Below are experts of layer 3 (counted from 0) of a mixture-of-experts language model. Rows are named router (the router's row for the expert), gate (a neuron's input weights, with its number), up (a neuron's input weights, with its number) and show model dimensions 0-255. Each number is 128 + 32 x the weight over its row's rms, rounded and kept within 0 to 255.
After each expert's rows: a language model's description of what the expert responds to; "gets" lists some tokens that make up at least twice as much of what it gets as of all text. This comes from a sample of Wikipedia text that the model never trained on. Tokens count by the router's weight.

# expert 8
router [115  89  82 156 161 107 114 144  79 151 129 148 177 178  89 101 110 123  95 122 115 137 168 171 130 103 139 161 111 127 108 106 144  49 124 120  86 116 177  99 128 151  56 160  96 104 112 153 132  93  70 144 130 120 124 170 123 114 149 181 121 115 124 182 132 138 110 160 112 146  94 116 198  83 101 101  96 112 157 113 126 102 144 100 201 136 164 147  93 109 115 114  90 146 140  64  60 153 196  95 105 113  95 111 156  92 130 146 147 158 125  56 144 102  94 130 112 175 126  65  76  56 168  90 124 153 152 127 153 161 143 145 151 173 105 187 129  73 109 185 140 123 116 124  77 125 170 101 129 132 137 185 157  84 125 137 135 143  94  94 147 144 172 129 114  51 157  92 142 143 139 118 161 120 143 213 123 136 107 206 123  52 125 184 150 164 145 144 117 123 124 150 133 132  73 171 128 144 182 112 133 114 104 138 103 103  72 123 105 106 118 138 123 122 102 185 125 136 125 131 113 141 172 101 163 137 113  82  80  70 102 211  70 115 144 152 124  77 130 143 164 147 137 144 138 112 123  53 117 136 136 104  67 106 145  90]
gate2 [166 141 157  75 147 120 103 148 114 148 168  94 167 116 140 133 124 136 159 160 183 115 119 139 116  93 127 110  50 126 150 138  95 130 138 171 148 118  98 167 132  80 156 161  98 140 104 125 198 115  96 145 120 131 107 121 162 174 131  73  80 132  86 151 104  73 134 129 132 104 147  89 120 108 158  95 130 124 166 113 116 147 126 190 143 197 104 165 110 167 164 171  86 144  92 126  96 182 115 147 195 146 120 117  57  94 180 113 113 202  61 165 124 115  59 155 137  88 127  86 119 144 151 158  94 156 138 132 165 153 134 150  43 119 133 120 123  88  72 122 147  65 123 129  92 159 126 109 105  96 125  69  68 141  74 139 175 112 103 116 153 152  67 167 142 143 101  96 115 175 110 156 100 119 111 112  84 150  96 107 181 149 111 148  86 109 111 151 147 148 139 173 160 108  72 149  70 202  93 126 130 132 120  82 173  78  78 134  90  86 113 130 133 148 121 102  71  87 164 117  92  69 130 124 120  55 147  96 136 168  87  96 155 134 142  88  99  69 129 117 144 129 110 154 142 100 212 157 143 146 127 147 155 131 121 122]
up2 [105 129 160 143  97 162 136  85 185 130 118 187  74  92  99 171  87 174  99 141 131 111 108 154 122 184 144 145 132  90 137 168 113 157 171  80 128 152 102 113 140 118 130  90 176 182 101 115 110 143 120  89 125 170 139  93  78 147 140 134 161 104 122 142 165 170 215  79 168  76 143 149 140 159 187 143 167 191  86 104 105 161 172  51 110 134  84 108 137 151 102 143 109 157 180 166  84 153 135 142 152 133 140  90 107  96 134  67 112 123 199 134 101 142 108  93  84 138 105 142 142 185 126 156 122 145 128 107 158 138 120 153 149 143 168  91  57  96 113 105  77 137 138 115 118 105  84 128 120 151 123 127 144 175 119 160 131 133 116  96  86 136 131 153 170 192  82 154 118 155 141 129 177  96 189 150 180 152 109 131  73 157 130  89  74 153 121 102 194 179 202 127  75 161 136 131 146  90 163  62 146 135 125 117 175  84 189 143 135 147 200 176 193 115 126 147  91 181 169 150 118 111 101 121 110 127 159  87 124 143 165 142 158 115 129 129 125 116 124 161 139 139 191  79 124 144 110 179  88 127 111 154 153 108 136 132]
It responds to: Numbers with a trailing space in table cells, such as 800 m or 110 votes, plus was and were after sentence subjects.
gets: " ", "was ", "0 ", "1 ", "2 ", "3 "

# expert 1
router [181 146 143 127 114  81  87 120 173 163 122 165 136 132 113 106 151 140  93 158  91 153  52 175 117 133 168 118 173 163 117 147 142 118 117  78  92 132 161 200 162 159 149 158 165 100 154 102 130 142 116  37 148  87 112  59 109 162  93 115 149 168 135 140  68 151  92 144  95  87 140 142 101 116 122 163 154  83 106  25 116 149 173 135  64 148 148 145 122 137 105 132 141 121 169 120 121 193 113 111 117 131 172 133 144 136 165 138  94  78 156 115 113 111 157 154 120  97  92 140 151 161 111 131  85 135 167 138 130 117 140  84 106 146 103 100 131 108 133 165  65 145 102 138  91 129  85  96  92 184 136 198 121  61 109 112 119 170 111 102 179 131 111 125 117 128 133  93 140 134 129  51 150 172  72 133 115 128 166 195  92 100 119 138 121 202 109 110 174 179 162 136 127 112 142 134 174 139 170 143 146 166 131  67 116 126 148 121 114 146  75  93 114 108 146 197 106 130 155 154 136 142 154 118 129  68 160  46 126  62 126 132 129 136 149 115 131 113 136 159 114 146  54 138 138 114  98 143 152 102 103  89  63  96 158 204]
gate0 [138 153  73 141 142 174 158 119 173 119  52 160  93  81 184 106 120 158 125 121 118  86 127  90  87 137 136  90 119  90 166  92 148 104 112 178  87 102 122 101 129 211 106 152 136 146 154 160 124 125 122  89 104 107 129 164 157 138 135 144 127 105 119 146 130  97  94 120 146 114 128 158 114 118 138 115  77 188 180 161 149 134 103 139 119  92 126 160 175 123  71 127 118 155  94 108 131 128 141 154 108  96 132  98  91 139  56 112 145 172 183 140 198  99  90 155  93 142 110 116 115  95 116  69 145 105 141  92 147 162 127 150 136 124  87 142 174 139 139 177 136  96 115  95 137 129 176 162 124 165 151 184 140 123 116 110  53  83 196 215 123 127  79 120 131 157  82 140  82  76 137 138 128 130 123 140 102 166  76 154 194 146 134 133 142 101 144 134 165 144  86  72 181 127 128 115 131  88 153  75 136 152 129 160 180 166 147 106 109 107  59 159 148 189 174  83 134 107  69 127  93 177 163 112 107 117 122  75 178 131 100 129 196 124  96 131  43 176 145 189 114 139 102 164  74 125 122 162 182 143 119 158 139 153 153  99]
up0 [ 99 179 159 122 150 125 132 159 152 146  74  88 143 150 179 169 118 107  96  74  42 112 118 137  91 134 137 135 108 122 138  86 166 108 160  91  57 108 136 140 183 173 130 134 140 161 124  93 136 142 177 104 129 152 123 151  95 150 140 154 175 150 181 113  94 211 205 121 134  71 108  99 112 186 121 136  98 166 181 120  97 117 158 134  95 157 143 134 170 101 186  98 166 182  73  95 149 144 147 172 102 173 105 151  89 104 147 114 131 181 151 150 183 135 150  71 121 128  93 132 138 100  83  62 144 125 121 151 168  86 140 130 137  81 130 134 127 123  82 156  95 118  89 117 133 138 139 187 120 118 146 189 113 173 133 122 174 115 136 129  76 120 167 154 116 135  94 102  79 100 150 121 121 165 102 126 143 151  90 146  65  91 151  87 127 103 170 215 166 141  79  87  96 146  97 145 151  94 183 124 158 134 127 121 174 141 165 149  69 172 158 150 142 159 135 110 119 137  65 144 136  88 153 141 152 181 139 105 137 148 159 152 165 163 142 160 144 197  95 181 118 164 105  59 117 201 117 142 107 122 129 112 101 108 120 126]
It responds to: Function words after a subject or comma in biographical prose, especially copulas and auxiliaries like was, is, had, and, as, at.
gets: "and ", "was ", "as ", "is ", "with ", "at "

# expert 3
router [ 78 132 100 127 156 173 104 108 158 104 140 154 129 147 145 117  73 161 154 102 170 147  65 146  68  84 131 138  18 116  96 138 120 181 141 126 142 176 102 152  84 143  85  95 100 145 115  91 114 155 137  85 138  98  74 111  86 165  85 140 124 131 198 160  77  87 127  96 153  88 127  85 160 115 139 115 105 134 131 109 131 140 118 155 155 107 102 114 159  99 191 124  80 106 142 127 150 123 124 169 149 123  88 129 142  91  77 156 100 123 142 117 117 135 130 154 110 177 138  98 101 144 157 113 165 130 140 104  77 141 132  72 139 114  85 169 113 144 115 180 123 150 141 108  91 128 114 110 118 169 105  73 154 129 145 182  90 158  88 169 139 164 135 137 101 168  83 125  75 170  70 166 118 120 131 106 133 151  93 235 129 144 128  87  30  35 136 181 151 135 102  90 104 173  93 161 174 132 125 156 126 187 180 192 174 123 100 118 139  80 117 147 178 140 116 172 100  81 150 111 143  86 120 125 174  99 127 158 116 134 134  85 158  60 137 128 153 173 128 139 104  98 150 162  86 146 158  74 141 147 123 108 136 133  93 134]
gate0 [163 173  82 153 119 152 121 134 123  99 107 100 202 109 130 104 129 146 133 145 175 134 152 147 158 136  85 113 136 128 129 167 107 138 101 152  79 117  83 101 113  69 175 138 107  69 116 123 139 129 147 145 105 133  96  82 154 137 122 110  97 105  86 128 130 132 122 190 115 113 106 118  75 135  45 157 158 184 133 193 141 105 115 110 102 131 137  71 123 161 163 141  95 136 127 135 140 145 109 138 121 155 108 150 108 146 170 119 148 160 193 125 144 135 139 164 100  71 173 125 100 123 168  93 147 142 111 197 133  89  89  66 131 137 162 131 106 164 165 110 101 142 114 194 161 151 145 104 123 141  84  64 161 177 123 148 119 112 137  75  71 135 111 148 145 135 152 163 205 114 137 174 100 170  77 169 120 150 163  93 183 108 125 120 112 159 141  70 165  90 140 115 148  95 102 167 111  80 177  81  94 115 206 111  91 118  68 126  78 133 135 101 177 151 107 154 137 114 156 135 113 180 153 128 105 180 127 146 116 183  90 187 156 195 110 181 183 119 131 149  98 102 141 137 169 149 150 205 121 155 177 106 165 209 161 104]
up0 [113 191 152  88 126  78 122 112 156 194 157 234 128 170 194 108  95  89 148 100 120  89 144 157 144 100 129 160 110  92 122  94 144 126 163 105 110 116  81 152 136 157 106 135 104 149 135 104  39 131  98 186 132 161 127 117 199 141 126  99 181 124 117  94 106  93 163 162 185 144 164 151 144 140 175  83  92 125 101 131  91 162 131 171 179 147  80 162 118 101 154  86 204 145 112 113 116 107 110 121 109 104 100  89 116  82 134 119 117 118 141 178 144 158  82 142 132 175 102 107 169  89 120 115  74 133  83  79 149  78 138 163 100 174 114 175  65  98 134 150 135 109 149 136 110 121 113 133 179 155 175 110 126  85 122 104 178 117  98 163 172  80  76 145 143 116 151 110 106 112 148 163 116 148 134 163 139 122  96 134  97 125  87 148 196  60 123 141 110 169 132 153 119 128 131  48 152 207  74 122 125 139 109 110 133 132  91 144 126 131 178 136  98 109 111 108 121  93 172 164  79 113 111  83 135 107 120 147 141 172 112  76 133 103 152 119 222  66 143 132 150 149 108  77 146 131 114  96 159 123 143 112 103 154  81 144]
It responds to: Word pieces that finish a word, especially past-participle endings after was/were/be, such as managed, associated, called; also table-cell spaces.
gets: " ", ",", "by ", "ed ", "r", "were "

# expert 12
router [112 122 123 140  94 151  66 126 157 113 124 188 159 108 108 119  96 136 137  94 138 110 145 152 106  45  97  94 150 115 159  75 127 111 213 143 117 122 143 159 127 123 101 132 185 119 183 172 120 139 108 176 140 131 142 164 140 135 168 145 105 114 145 156 103 189 100 141 137 118  84 114 148 103 127 159  98 100 163  89 114 101  64 132 118 137 164  84 137 191 155 183 137 113  73  73 122 172 152 110 123 127 155 122 114  90 121  83 156 151  78 188 128 139 161 174 130 171 108 126 108 170 188 115  94 191 168 143 116 124  91 113 117 140 107 120 145 141 172 105 140 144 137  81 138 155 141 166 174 128 144 128 117 164 120  97 174 130 117 115 144 153 149 175 143  91 101 112 157  79 139 151 137 102 100 103 116 158 103  32 140 120  97 162 154 125 115 157  91  18 115  76 154 118 148 175 116 138 106  99 217 211 167 141 117 158 138 143 114 153 114  53  86  97  97  53 117 152 109 134 149  61 117  80 155  93 110 173 160 108  90  59 152 145 136 152 163 158 131 107 144 132 166  96 155 102 171 104 123 161 145 139 128 114 170 158]
gate0 [ 99 152 123 130 130 123  98 126  99 153 124 121 167 153 152  84  57 123 133 114 129  97  69  98 185 142  84 134  81 105 144  49  74 151 137 110  76 139 106 131 144  37 151 117 107 113 195 137 135 164 113 140 110 149 171 135 186 162 108 168  62 113 140  92  78  71 144 128  81 124 124 102  98 148  97  48 121 128 120  75 155 153 125 102 106 162 134 144 117 122 139 117  93  96  90 167 132 189 138 116 114 150 101 121 111 176 134 119 130 154 158 167  81 166 148 105 125  79 140 151  94 125 151 106 124 112 118 106 112  73 129 151 119 138  76 134 187 130 173 156  99 112  95  95 100 173  86  35 143  70 215 150  91 192 147  79 130 110 193 121 104 100 130 108 102 149 160 140 166  97 126 114 143 152  86 132 127 104 119 107 141 107 124 119 176 146 112 137 127 125 152 147 107 138 119 109 115 134  96 122  82  20 144 181 104 129 128 124 114 156 120 122 209 146 136 100 105 106 172  83 112 180 180 166 103 157 137  94 111 197  72 153 154  89 131 120 122 184 148 100 124 158 121 172 124 108  99 148 131  98 145  87 107 153 169 111]
up0 [107 142 122  84 158 142 159 153 134 140 122 135 207  81 105 119 115  97 198 137 162 160 123  99 178 109 131 143 164  97 120 109 142 124 129 162 124  95  88 150 148 123  74 182 106 166 125 164 209 142  44 148 116 138 140 141 117 129 118 144 165 116 161 126 158 150 151 104 160 174 133 101 159 165 105 132 102 139 164 163  92 106 128  99 140 137 145  70  76  65  82 133 177 148  89 122 130 114 136  99 163  81  85 132 177 113 119 169 113 149  90  94 100 124 155 144  58 104 125 138 147 156 121 129 165 148 130 153  65  98 127 205 140 125 133  98  73 144 179  71  61 175 200 103 135  84 151 130 117 162 176 159 110 139 108 171 168 127 118 126 185  95 122 140 120 146 122 143 148 142 128 170 153 186 155 134 123 109  85 136  81 139  72 109 144 122  57 118  89 129  82 102 115 104 144 104  91 126 125 119 187 105 112 105 103 136 152  61 103 163 121 103 109 154  96  86 123  99  78 127 115 160  64  42 146 102 119 196 201 145 159 104 149 158 102 119 179 134 124 108 150 116 147 110 148 138 143 198 118  93  86 123 151 159 160  79]
It responds to: Table-cell pipes after figures in results and attendance tables, plus the and a before nouns, and word starts like dis, ex, un.
gets: "| ", "the ", "a ", "in ", "In ", "it"

# expert 18
router [ 71 129 133 127 101 137 119 123 125 126 153 131 141 122 143  99 155  76 109 148 111 127 134 143 111 109  93 126 145 198 175 138 172  81 126 138  76 144 151 158 125 134  88 136 156 136  76 166 136  95 128 161 186  92 174 185 108 131 244 135  78 105  81 152 110 104 121 162 132 103  71 139 119 156 167 127 154 179 155 144 158  64 147 154 200  74 132  72 159 126 157  87 163 133 109 141 123 127 117 158  70 103 105 112 110 164 103 113 159 133 113 122 153 150 111 114 136 127 115 121 159 108 180  90  98 146 143 153 111 139 135 145 140 109 151 151  92  82 115 168 110  68 149  97 140 117  68 190 159 118 140 187  91  55  88 142 172  49  96 133 123 129 103 148 102  55 127 165 155 130 157  98 166 128 138 188 105 118 104 120 128  99 157 156 119 153 119 117  50 128 142  86 167 136 155 147 104 132 113  99 140 113  75  94 133 174 132 138  99 117 214 154  94 143 114 182 143 132  84 139 139 102 110  93 126 100  69 116 105  77  55 178  96  90  90  97 147 198 132 163 137 167 152 164 142 112 143  78 178 110 151  88 137 133 137 156]
gate0 [160 133 150 124 160 164 130 117 151 177 145 169 116 131 102 133 132  94 129 147  95 114  54 167  97  83 117 114 173 118 175 182  89 123 164 105 102 120 181  62 162  96 123 182 115 132 135 160 110  91 113  73 123 170 170 121 141  79 142  65 134 162 118  87 141 129 123 132 188 136 100 113  79 184 104 150  69 134 121 130 136 182  95 125 151 150  87 114 152 120 111  85 150 121 106 150 131  72 125 131 144  61 183 136 126 147 169 150 126 157 151 114 136 200 202 114 114 137 133  87  66 162  94 139 151 148 147 105 102 111 102 103 109 182 162 112 142 116 169 107 138 129  95 153 123 165 135 142 152 124 169 175  90 131 125 127 217 104 113 126 171  96 152  96 104 117 195 151 136 143  88 162 165 132  97 132  86 106 131 134 144 143 107 160 109 109  62 161 151 135  86 141 194  74 162 137  89 130 105 148  98 154  65  79 158 132 126  83  92 168 120 109 132 117 109 112  83 143 168 134 134 157 170 130 135  80  77 116  98  92  97 165 135 145  83 145 137  55 106 143  36 128  81 173 164 145 170 161 102  64 136 152 140 150 182 152]
up0 [ 89 115 165 121  94  98 206 152 164 166 126  70 131  91 101 100 164 180 127  91 112  48 126  97 157 137 180 184  52  84  60  44 159 167 125  53 190 164 127  89  86 142  54 110 156 142 145  80 150 135 139 116 123 132 131 144 110 158 131 150 126 130 106  82  96 203 122 107 130 137 151 157 134 125 178 177 156 156 137 104 176 104 143 114 123 126  85 121 114  89 182  55 134 129 128 169 151 117 183 133 119 176 101  92 113 103 181 202 103  84 124 159 131 117 124 135 132 149 134 161 151  93 158 117 150  89 160 123 126 106 170 157 179 113 105 191 124 161 134 115 158 145 129 107  89 103 125 196  96 143  85 157 185 158 118  93 117 134  94  69  64 133 137 110 152 126 152 166 174 107 174  98  93 117  98  99 144 138 148 116 118 132 136 169 134 166 125  99 115 125 155 130  78 127  98 169 139  77  89 132 126 137  96 135 131 113 126 104 107 137 166 165 125  94  64 133 136 193  90 107 139 144 103 102 146 116 127 152 129 102 137 111 117  69  96 128 158 157 133 158 124 185 108 165  83 112 182  88 159 106 137 112 112 125  84 139]
It responds to: The, a, first, second, final and small counting numbers, before nouns in prose or in ranking and results tables.
gets: "the ", "a ", "1 ", "0 ", "2 ", "3 "

# expert 6
router [128 134 132 118  76 157 117 143 165 134 112 133 128 131 138 141 105 129 131 143 103 156 223 126 145  32 132  52 158 183 115 119  70  49 113 147 101  99 164 164 163 142 121 144 128 108 117 154 107 127 117 162 126 126 126  77 143 127 255 110 105 122  52 112 184 102 106 109 104 100 131 105 105 118 106 198 190 157 138 139 126 143 134  51 148 134 153 137 115 151 110  93 118 129 119 162 129 188 108 127 124 131 133  89 108 145 156  70 211 156  98 140 106 106 134 141 130 142 133 138 173 153 124 158 111 177  75 127 129 122 138 124 126 152 139 141 136 128  97 140 108  96 140 120 148 175 122 147  97 102 132 147 125 126 151 137 157 137 152 102 131 160 117 115 146  71 125  77 149 112 126  63 149 107 111 129 121 106 118  56 154  81 114 148 110 107 153 117 141  13 130 105  98 117  95 109 112 128  78 100 109  97 133 139 128 207 128 115 143 116 121  96 116 132 141   0 122 149  92 125 148 100 110 128 107 146 113 141 129 150 133 105 106 138 162 137 119 140 116  97 137 177  53 161 147 124 116 123 134 138 128 117  98 141 106 192]
gate0 [167 155 106  92 160 130 148 109  81 129 188 165 130 173 149  88 134 157 118 107 171 159 155 114  70 137 126 115 181  67 116 108 136  85 159 135 116  82 100  95 124 113 146  78  81 121 163 102  54 128 112  81 158  97 182 122 111 104  91  96 153 121 128  92 112 101 152 137 182 153 173 149 167 115 154 114 143 114 192  80 125 158 131 144 141 161  78  75 131 145 122 121 103 166 157 112 115 188 103 130 122 127 125 117 139  69 128 161 131  73 127 114  98 137 146  76 160 134 160  91 163 186 101 124  92 126 159 150  95 156 125 114 162 148  79 128  68 124 170  81 133 115  55 117 113 130 135  41 142 169 114 103 113 147 126 103  97 124 111 124 127 150 124 149 137 104 119 140  73 162 129 147 153 113 153 139 153 120  96 145 134 187 157 103 100 123  49 178 186 119 129 159 115 124 153 133 144 142 163 137 146 128 137 114 132 150  84 133 104  94 136 138 181 102  65 142  63 116 164  79 144 144  87 183 124 145 202  95 177 149 142 165 131  75  48 112 210 167 121 138 173 107 177  97 159 104  92 135  73 108 138  90 189  99  73 110]
up0 [103 102 135  92  92 115 147 171 129 146 131 110 116  92 150 127  95 121 163 137  81 155  72 131 146 134 115 177 106 143 120 142 147 180 162 119 107 104 100 114 146 147 127  62 130 164  93 150 127 138 118 159 115  61 116 214 108 106 111 122 175 141 109  93 119 105 133 115 136 138 154 154 159 194  99 124  96 163 184  69 110 111  59 136 131 144 169  80  63  96 212 182 140 199  83 157  97 136 110 167 129 108  63  97  46 166 130 127 105 129 181  86  95 112 149 105 183 146  82 118 137  93 137 135 146 114 168 133 202  86 146 130 169 145  90 155 127  76 152 102 165 143 158  95 134 162 109 103 138 120 156 109 187 164 158 102 134 139 135 145 105 117 116 109 108 108 138 168 103 114 116 181  96 155 188 119 118 134 115 117 100 116 160 188 192 124 103 166  90 104 134 161 117 125  95 156 126 144 114 135 144 126 131 132  94 129 117 124 117 177  62 153 140 146  67 100 132 126 109 153 108 138 134  70  69  54 137 149  61 137 150 108 159 126 151 137 125 112 124  74 193 202 124 126 123 103  87  95  55 127 141 115  89  82  90  90]
It responds to: Year prefixes such as 201, 199 and 195 in dates, ranges and parentheses, plus commas, pipes and line breaks in tables and lists.
gets: ", ", "201", "| ", "200", "-", "202"

# expert 7
router [137 122 137 111  81 179 127 160 117 139  89 121 131 143 131 137  94 165 103 142  97  72 166  97 148 111 147  38 139 170 141 129 100 113  84 144 121  79 137 126 159 130 157 174 162 111 144 190 124 124 139 138  91 162 104 149 133 134 255 104 172 138  85 130 187 146  84 126 119 105 146 113 136  80 115 150 173 133 175 115 113 122 147  73 148 116 147  92 155 165 114 152 118 136  93 150 132 156  99 125 117 119 110  58 109 133 170  36 167 179  87 165 140  96 101 127 182 149 130  91 118  91  92 145 189 155  58 166 140 120 142 138 119 147 138 146 143 111  95 135 135 126 118 155 141 137 126 148 115 138 133 170 116 134 152  78 150  77 174 126 116 140 149 144 136  66 134  97 144 144 130  95 183 140 134 133 130 100 156  59  97  70 102 114 109 142 137 161 129  20 150 130 101 124 139  79 108 128 120  94 131 103 119 125 159 175 152  94 147  90 132  87  67 133 149  25 119 160  96 130 105 103 129 132  55 126 121 136 120 117  89  99 135 123 146 102 143 118  92 110 107 139  51 144 127 127 117 147 134 157  80 112  84 136 130 116]
gate0 [123 126 164  93 118  92 120 112  81 200 103 128 179 171 183 114 140 182 133 105 127  84  75  95 137  78 138  93 189  84 132 132  64 147  96 169 115 187 114 123 117  91 174 169 111 137 134 136 130 188 154 149 151 148 181 175  98 124 135 115 115 127 131 122  85 150 109 145 134 108 197  82 154  59  97  79 110 161 170 105 107  60 104 118 158 100 126 160 114 144 181  77 165 132 164  91 124 135 100 162  90 166 110  70 107 149 202 109 134 159 110 114  85 140 129 131 151 148 136 158 122 161 110 110 149 161 148 123  74 159 146  86 121 105  80 161  93 165 162 188 113  96  88 137  86 112  90 118 102 116 190 158 121 120 145  99 101  79  94 142 120 127 119 143 115 134 124 137  99 164 111 176 146 109 142 165  68 191 152 133 108 100 144 100 142 149 124  96 117 181 131 183 137  75 161 114 156  98 134 112 121 160  89 126 168 127 119  69 140 221 104  99 109 128 112 122 165 146  89 109 121 142 102 116 106 142 130 126 185 184 126 125 179 192 119 186 137 115 181 119  85 102 120 134 115  72 115 172 121 150 156 134 137  96  51  87]
up0 [158 192 138 152 135  96 135 161  96 153 140 112 148  92 110  79  66 113  99  80 151 123  83  78  70 112 144 151 130 112 153 141 132 128 105 125  98 102 148 149 147  93 137  94 137 168 135  96 127 174 105  99  87 145  82 146  89 144 137 117 158 110 121 137 140 149 164 127 160 123  86 125 112  98 129 145 116 102 141 113 102 123 121 121  69  80 184 149 162 128  86 132  81 167  37 144 182 154  89 149 138 109 126  80 143 167 125  83 145  99 133 163 201 120 117 112 153  96 122 166 143  69 128 130 124 109  56  82 128 152  93 166 115 164 149 195 136  99 141 126 107 161 123 104 123 142 126 153 141 139 121 116 163  84  61  82 174  67 149  96 109  83  91 112 134 135  96 145 127 103 107 139 191 183  83 146 133 159  52 150 119 130 165 129 114 159 168 172 116 124 124  92 161 124 129 127  86  84 172  64 196  93 162 144  99 150 102 125 180   0 125 106 178 140 124 109 168 140 211 122 152 138 126 123 129 152 121 115 203 107 184 109 115 122  98 122 150 145 113 140 146 111 107 182  99 115 129 100 162 140 191 126 114 170  86 120]
It responds to: Year prefixes like 199, 202, 195 in tables and lists, plus opening pieces of place and group names like Samoan, Switzerland, Islam.
gets: "201", ")", "202", "199", "200", "198"

# expert 19
router [ 87 143 126 126 169 112 137 126 141 149  79 150 122 156 133 128 103 131 107 134 117  52 148 144 107  85 185  87 172 168  75 139  77 176 114  82 155 190 104 196 152 154 205 180 209 113 151 113 113 187 116 131 142 109 128 130  98 102 179 123 135 145  88 133 146  94 125 113 160 134 167 140 105  99 142 152 134  90 169  90 131 134 158 112  97 117 100 137  96 161  98 112 154  99 163 141 131  98 100 154 130 126 130  86 145 170  95 103 124 128 112 154 148 132 146 149 148  98 155  98 159 105  87 164  69 162  72 130 150 156  79 105 157 148 138 106 146  97 121  86 144 129  74 115 172 126  86 197  85 165 124 102 128 187  88 112 196 182 134  90 157 191 129 187 105  99 158 106  79 169 160 138  44 132 129 105 126 160  68 102 135 186  81 128 157  94  56 191 119 149 110 114  99 107 172 128  71 154 172  73 155 125 113 128 115  91  73 127 122 171 136 137 119 143 153 174 158 119  84 177 138 178 134 125 202  82 145 156 115 110 144 103 152  95 161 140  94 144 105 149 171 126 134 115 149 116 153 110 100 176 132 148 170 112 145 157]
gate0 [ 94 141 143 166 154 144 176  36 141 151 119 127 121 115  90 140  95 154 128 213 169 132 133  26 138 116 173 105  96 109 132 135 104 117  87 103 102 137 166 138 112 133 110 153  77 110 145  76  70 141 112 137 119 144 133 121  96 162 118 120  94 144 111  86 123  86 142  90  81 140 145 114 169 153 157  72 162 177 177  90 158 162 131 125 133 161 137 130  96 147 160 176 126 145 149  75 165 180 170 106 157  88 104 129 121  68 131 123 114  90 111 159 104 115 140  67  38 107 116 118  85 131 155 112 138 171 130  89 133 172 160 135 143  73  99 136 115 107 168  97 105 124 129  97 110 107  82 118 135 113 130 142 103  96  53 110  91 172 107 176 102  66 133 139 163 146  81 134 178  98  96 146 132  42 172 101  97 165 154 123  74 134 124 155 107 166  74 144 143 126 232 110 119 131 100 130 124 173 131 152 135 113 141 168 146 113 137 142 159  88  44 117 154 128 173  67 165  84 127 144 145  94 173 115 161 135 113 122 124 124  89 141  90 139 109 140  89 153 128 161  82 157 122 159 144  85 109 171 125  74  69 147 116 144 118 105]
up0 [160 102 203 102 132 141 127 171  69 126 163 134 166  87 113 127 148 153 126 147 125 194 116 101 154 163 109 162 159  74  48 125 135 160 115 124 128 140 132 163 154  96 133  66 169  93 141 159 123 113 130  68  64 158 143 124 110 139 121 125 109 164 110 110 134 172 109 155 158 141 133  90 139 133 157 121 138  96 128 119 127  67  95 121  79 122 146 168 145  72 120 141 155 136 160  87  50  42 102  69 132 155 119 130 128  63 120 131 139 135 144 113  74 174  78 154 212 174 164 196 123  82  85 162 116 140 175 132 108 159 110 115 164 134 144 130 164 126  21 170 161 119 133 151 105 163 143 113 113 148  81 165 154 127 119 154 138 130 130 176 174 152  78 149 114 151 149  91  99 122 133 158 157 164  95 122  97 178 127 135 163 103 107  92 137 149 127 135 111 107 109 111 120 145 147 140 130 115 118 169 193 111 152  96  51 100 122 123  79 130 155 138 117 140 100 109  98 176 106 135  68 115 108 156 118 186 160 130  95  56 196 126 146 157 123 115 136  86 141  82 114 162 160 174 166 141 161 147 173 182  79 140 169 110  92 104]
It responds to: Colons, semicolons, paragraph breaks, pipes and opening quotes separating fields in statistics rows and citations, plus on, as, being.
gets: "\n\n", ": ", "|", "; ", "on ", ". "

# expert 4
router [184 101 159 103 116 160 156 160 155 143 135 156 153 118 151 168 141 103 166 154  34 119 144 120 162 174 136 178 185  40 145 100 139 128 171 126 159 171 197  90 140 110  98 108 121 147  96 174 117  93 154  84 161 158 128 142 149  70  40 127 165 134 134 110 114 116 154  97 162 128 123 105 158  60 185 209 120 108 112 128 197 127  97 178  79 129 118 156  80 162 150 126 171 124 122  99 169 110  87 128 102  82 137 129 120 106 161 125  88 135 125 107 165 101 154 120  93 156 135 140  96 129 118 193 149  46 113 102 136 110 115 103 185  93 141 183 137  64 139 102 116 111 144 120 155 144 148 156 121  70 137 138 110  55 117  97 120 125 183 141 115 101 108 104 183 168  77 193 164 127 118 162 133 108 125 138 154 127 138 119 173 165 172 132 119 184 137 133 126 180 110  85 118 150 139  59 145 123 158 197 175 133 113 134  94 126  88 109 176 183 148 111 154 117 133 224 101 112  98 119 115 146 114 172 170 147 109 152 115 131 155 135  89 126 125 108 154 156 144 125 131 145 132 128 131 135 122 105 152 116 139 218 129 115 132 125]
gate0 [129 156  87 141 151 128 103  46 145 181 126  34 142 100  89 104 118  90  60  94 119 132 137 101 214 148  86 124 115 140 106  82 151 119 131  52  71 144 155 120 107 192  97 106 167 184 134 150 115 125 103 102 137 106 124 119 156 140  79 135 111 151  90 138  83  85 153 183 123 159 124 197 154  83  74 138 123 140 134 110 172 103 124 192  97  82 124 141 148 124 110  90  83 151 109 125 127  86 111  81 171 143  80 171 120 194 122 140 139 156  62 123  77 123 113 140 139 132  64 154 114  83 114  86  96  90 134 106 148 103 136 145 116 142 146 113 109 155  84  61 102 153 170 107 132 116  87 131  93 128 151 137 158 108  52 151 124 104 113 121 165 123 153 116 156 133 118 125 159 147 143 112 145 116  99 110 112 104 131 115 101 124  69 138 137 153 135 149  99 210  65 185 116 147 128 127 159 100 196 138 161  89  99  77  87 161 138 156 113 127  72 112 132 185  97 147 144 133 138 140  66 167 174 117 210 122 183 126 117 130  88  97 112 103 138 151 163 116 130 114 172  90 148 135 137 142 133 178 146 203 113 133 149 148 112 117]
up0 [151 180 131 191 188 123  74 107  89 193  95  81 123 145  40 114 113  85 121 172  83 156 103 132 160  69 122 137 177 134 106  59 132 189 110 156  87 135 113 100  83 164 146 107 126 104 109 151  98 154 141 109 148 102  89 142 132  91 126 152 125 123 151 139  76 182 144 135  86 201 102 128 129 113  84 110 152 130 131 158 160 122 130 219  97 136 131 131 111 109 141 165 111 165 103 156 176 110 118  92 119 140  53 171 114 114 121 125 169 151  97 141 130 117 189  86 157 124 154 169  82 146 140  94 107  89 129 126 127 121  97 182 129 154 159 127 129  96 102  85  86 118 136 139  98 154  35  92 106 148 149 135 126 109 103 116 162 107 125 157 119 125  89  92 138 132 134  78 149 159 158 118 152 165 183 138 152 121  78  88 100 124  94 120  84 150  67  49 119 156 100 129 125 113 137 105 144 178 187  81 183 103 114 132 101 152  98 105 108 146 106 138 155 152 100 126  76 125 154 179 120 146 127  50 112 140 165 125 164  87  44  52 115 151  91 164 127 146 137  90  99 117 110 168 114 144 130 128 116 154 178 161 144 156 148  97]
It responds to: Middle and end pieces of personal names in lists, such as Rub-io and J-é-ssica, plus conjunctions and, which, that and closing parentheses.
gets: "and ", ")", ",", "he ", "that ", "y"